Experts of a small language model: vocabulary 32768.
Below are experts of layer 5 (counted from 0) of a mixture-of-experts language model. Rows are named router (the router's row for the expert), gate (a neuron's input weights, with its number), up (a neuron's input weights, with its number), down (a neuron's output weights, with its number) and show model dimensions 0-191. Each number is 128 + 24 x the weight over its row's rms, rounded and kept within 0 to 255. Numbers have three digits each.
Before each expert's rows: a language model's description of what the expert responds to; "raises" lists some tokens whose logits its average output raises strongly, later layers aside. This comes from a sample of Wikipedia text that the model never trained on.

# expert 7
Inner digits of four-digit years in dates and ranges, such as the 6 in 1765 or the 9 in 1997.
raises: "8", "7", "9", "5", "6", "4"
router:137127126105067094113086142132131157074146148119099094147119122143091123118097123136152125128125119136106161160074154087136178145159142159091132086162133108161178130145103139138131080134134112134111117134169085124120147123131186129166095138109179104112164144119136152160115135154115116168126133126148150116169144129110124127117119089137141130121129127115110098164133149135122174122144122108112163162138108128153111123166123171110150081119102138089130104115141143129114153082099150139155086101145117142142158124083133142134124099140106182127112125140113117152106123119176134090
gate0:128105145112135120119215087133101086119125108174077139118132110171157142145125130126168137098124082110115124144123085129193139150102161121103125139130122149132075155133162127100129153121161119124127161101137108156125117128181120110128104140118167153112106143120137118120125141156131154192123141132141160129109165135107155157114114142142115114108120134091068145088127156102090130141111143126112118150122150131101129144107109159194146166118124115081113140101125176101140150129118119138115134118138144089115164106159111130125153134132164113139125133121123149080120086146136090120
up0:096140154105091123122145161118120156083120093155118098142132110144107131110100159103125085114163101176113108130127119105129149094130161135071130137125161104112107122138141136129127125154127161116119126129159121055105141134117132094130136156135104142103079146096164148105133123155122128161091168132140163126092192122094159121098158127136063131095145143100120162136130127109181085114139142138132142108124146119128145143108114144101115137159157101094159094119116097148121130093119123129139096131110118169161136142165132127116133139103106124130123127136188098159148161139109085176
down0:132148146163088130145124163144125085149095102119136149138173160127102134142110141103098136114110106106137155078157155126169146100113074114077188074100138153112145115110114156103096116130127141142133151117113112096110133131147120188140136100154110145131192138138142109146149153114165117142088105121106122141132144161141162145155137088118134112138082135098139120114131120109132169083100130157130148104135089146130098122097134098163110147163178135089121096137114123140145163160113145149103161165163126120124154109133140158119156162130129168104138113158128091137126120132137099115
gate1:187083132137124133115156140078138130109114128134147123127107106133088110140117101131090141118108137110114144172133091169149115142135131087127125120127121134160118123148121125088108104069135152122062103162110110171125131096099125096152079109119121149106094153099132142134112102098162090107084108066124087107126140137115150171150135115130152111160132124119126080132140127122111155104119183144106117145138122117089089117103115146148131097122110141139110093099173123120152100155132124115161150116104121138116078118153126110113086115147143129151112097103149174114095122090148135094
up1:106119081115126154147140121102123080140122102134130124128160122144120119107147119154133100127141122080125075115145163098124116089088127121148115118140127141100143129061177127133111106087123146126129085149163176127127111079135173157171110112127167138117145102123141130128115115121119104129166110111143094104138148098105145128123164126155094089096194108128104128140095168114134129132171136142072121110114132103098122110140125118088158112145105139151131143107142128101078163164136131103129136089139131094131152087136130143115144083141140111134121153118112102172129141139130202123
down1:076151126104132138142131121151107101118096106121133117142089133107147125095142145106141063165150128126159161114143162094123097127060154127142133189149145112135135122125139119147110130149112128168153099167116147139120134094122145155150116160133141094117120142137129127152128103145137150121156142087116126145159160109149160087116138149130096169087141140091122137150083131141133134080156124142124072109137127102090138157118135141114141124131110117116152133119115182116146149133127090141081140113149156149100118096167103121114146085091115147138118203175162126106121140127082153141
gate2:193149134121120127140149123171146132152153122160136126172118118113117135170134123133131145118135159110136147100139129140110110102152108124114126099126137144147123084127103150122127134203110143113144100173156132097140116146120138141133159151190117119061151139134154154125131139181105078157113105141105150158180107148129146117096115101110129139142172152131072091095142137107155132137108152099162137112162104153150146147157121078133091125100131133150105083142081122143121097111151089120129126129127123105115106113089136139179106116083132139142135130168155131147101138111089127128
up2:125160139134126131089160156117114097141168105128140113088124092113139122118124089120106118109103109140141130162131108101125122160128134154140123130114174114158140106119129125125109110082133108129120126106115117137159141078171157105145102079129186112147120174114144074138081112109163122098152153147114124121135115109122148124120126091118143107120115097068164128113098100141066131167139098164048140175098128111124139104086136137157106128166153089107160144133096128159122122172125140128089162160130115136103157146137154135134112161129112130176127146129096132101114127114148123119
down2:179077123113182128129119101130102148129160156148128127140108118162130071134126171115147128149105135120095111132121147146145093156116145091150111142123139137106113128159124112121170136153133132150143128146134122138125099140087129102123097150089133134147106098155117093124121101140131154176096177172093093121126140143101096125132139147138142111162165088179126137069130115091150117094125156073114096069128151152129163116134152099131131128126123139152132133082120154078102142136123106098154167144114126081132148096129139110096128133116136112065119119133144153161123091111117133101
gate3:108147120138138124120149104132141152077152116111085129144150143140153085090126100116094161158168182093087106128112156147087099144160195153118142153082133132154138122112125122096107125164134155121130164119112146157118128134116134135114167175165121114131114164123161080116117126116174134124163146106083141139073126156126096110099124125162098122149111149143112162146146116145127107105127131140174156107124158139117122123168151117112115169103132137091118091106157155118173135165087145124108146103126127130150155141172106118124155117119099118119103146118113134084090147145103134129
up3:116094112146124155087122124131090138162131169140146104116128103134144120166163165165139122119132109096107130147094099149115087123146122124146119128102194109127111143146132122130145113148131133128125172133136142196122149108141128158138084151177122096132113198121139102111157110133119152123132077118142109154101108145131130130121131138120137115108125137109123114112151173155135133094149125171085105176154163119124135130078152174090155129140130146117090173120102176104157141113136163160091152147141148108134117123171143146163133083141153121164107090126122133143158095150160144113
down3:120105169142123128081152136111169120125096127135102128128166122130079098090152114152150126137178130108151106106090104149139089165155153140156106076143108156111121121131122135124114087102120124126070169100103101144085160127163140138118114152102108121156106159133107144119126135088124094098124141100127138146096128129097148089147108111163172167167166071136133125117179151133119129148096112120131089114118158137110132108118165126139115143138136148163087121151121132161141130111152123098120116120154119125127160151133127094192091141165128118113143125126086153103119105142140107169
gate4:162093127115124126106156111087135159144089123139067165116099155138125096098160149203152113123113145117155162124120158156086134121132138134092195094124092102116186117138112131119100096184160111144125158110126129108126102159134139137099117092145097113113138124142173133111105178110140173149111144140086163151118146123128105123108127129105138166152143160100126129107122117141143136113149155146146125146130147134151127085143129118143129132172134175143105143122143118127119149167128162125144149146123114115152081106127107124131094110154107137087182127150148152144103163149100141142
up4:143144122099075068133141163146154167124130138117186102097123120102113152112158090144159151107145118154172115053091115133143142147153141131146164182119157171120110107112081123145131129158132123114144133104115117098119129106127101099126140179115140132170151140095144138117112114159124169115143132140116141143125073113132113136155120108149139178117138129156131134171119121145086110106126135132125135112127128095099131146149144118082138114107132144169158090131135125084128127138123142126163050143113186137122154106156160108112095145137119131168138107124124117128124163142119159129
down4:136140142183096134118104108144143159138157158118125138152161114115149087122116110139131108103135133137124142129119106111168086103125136150127172122133149138153118113112100115162124115134197139092123182138144104155139090097096134166114098144117104139091114103152121112118115132114149155179126122162111135142173126116144144156107071128170144111122113145147166144136161096113128134127136155144102150140113120141110156123109116131118090101144121164139178104162136130171116107111152092133175125153126151135098154147122115109165124176076145113146112072130126087164102162092154090126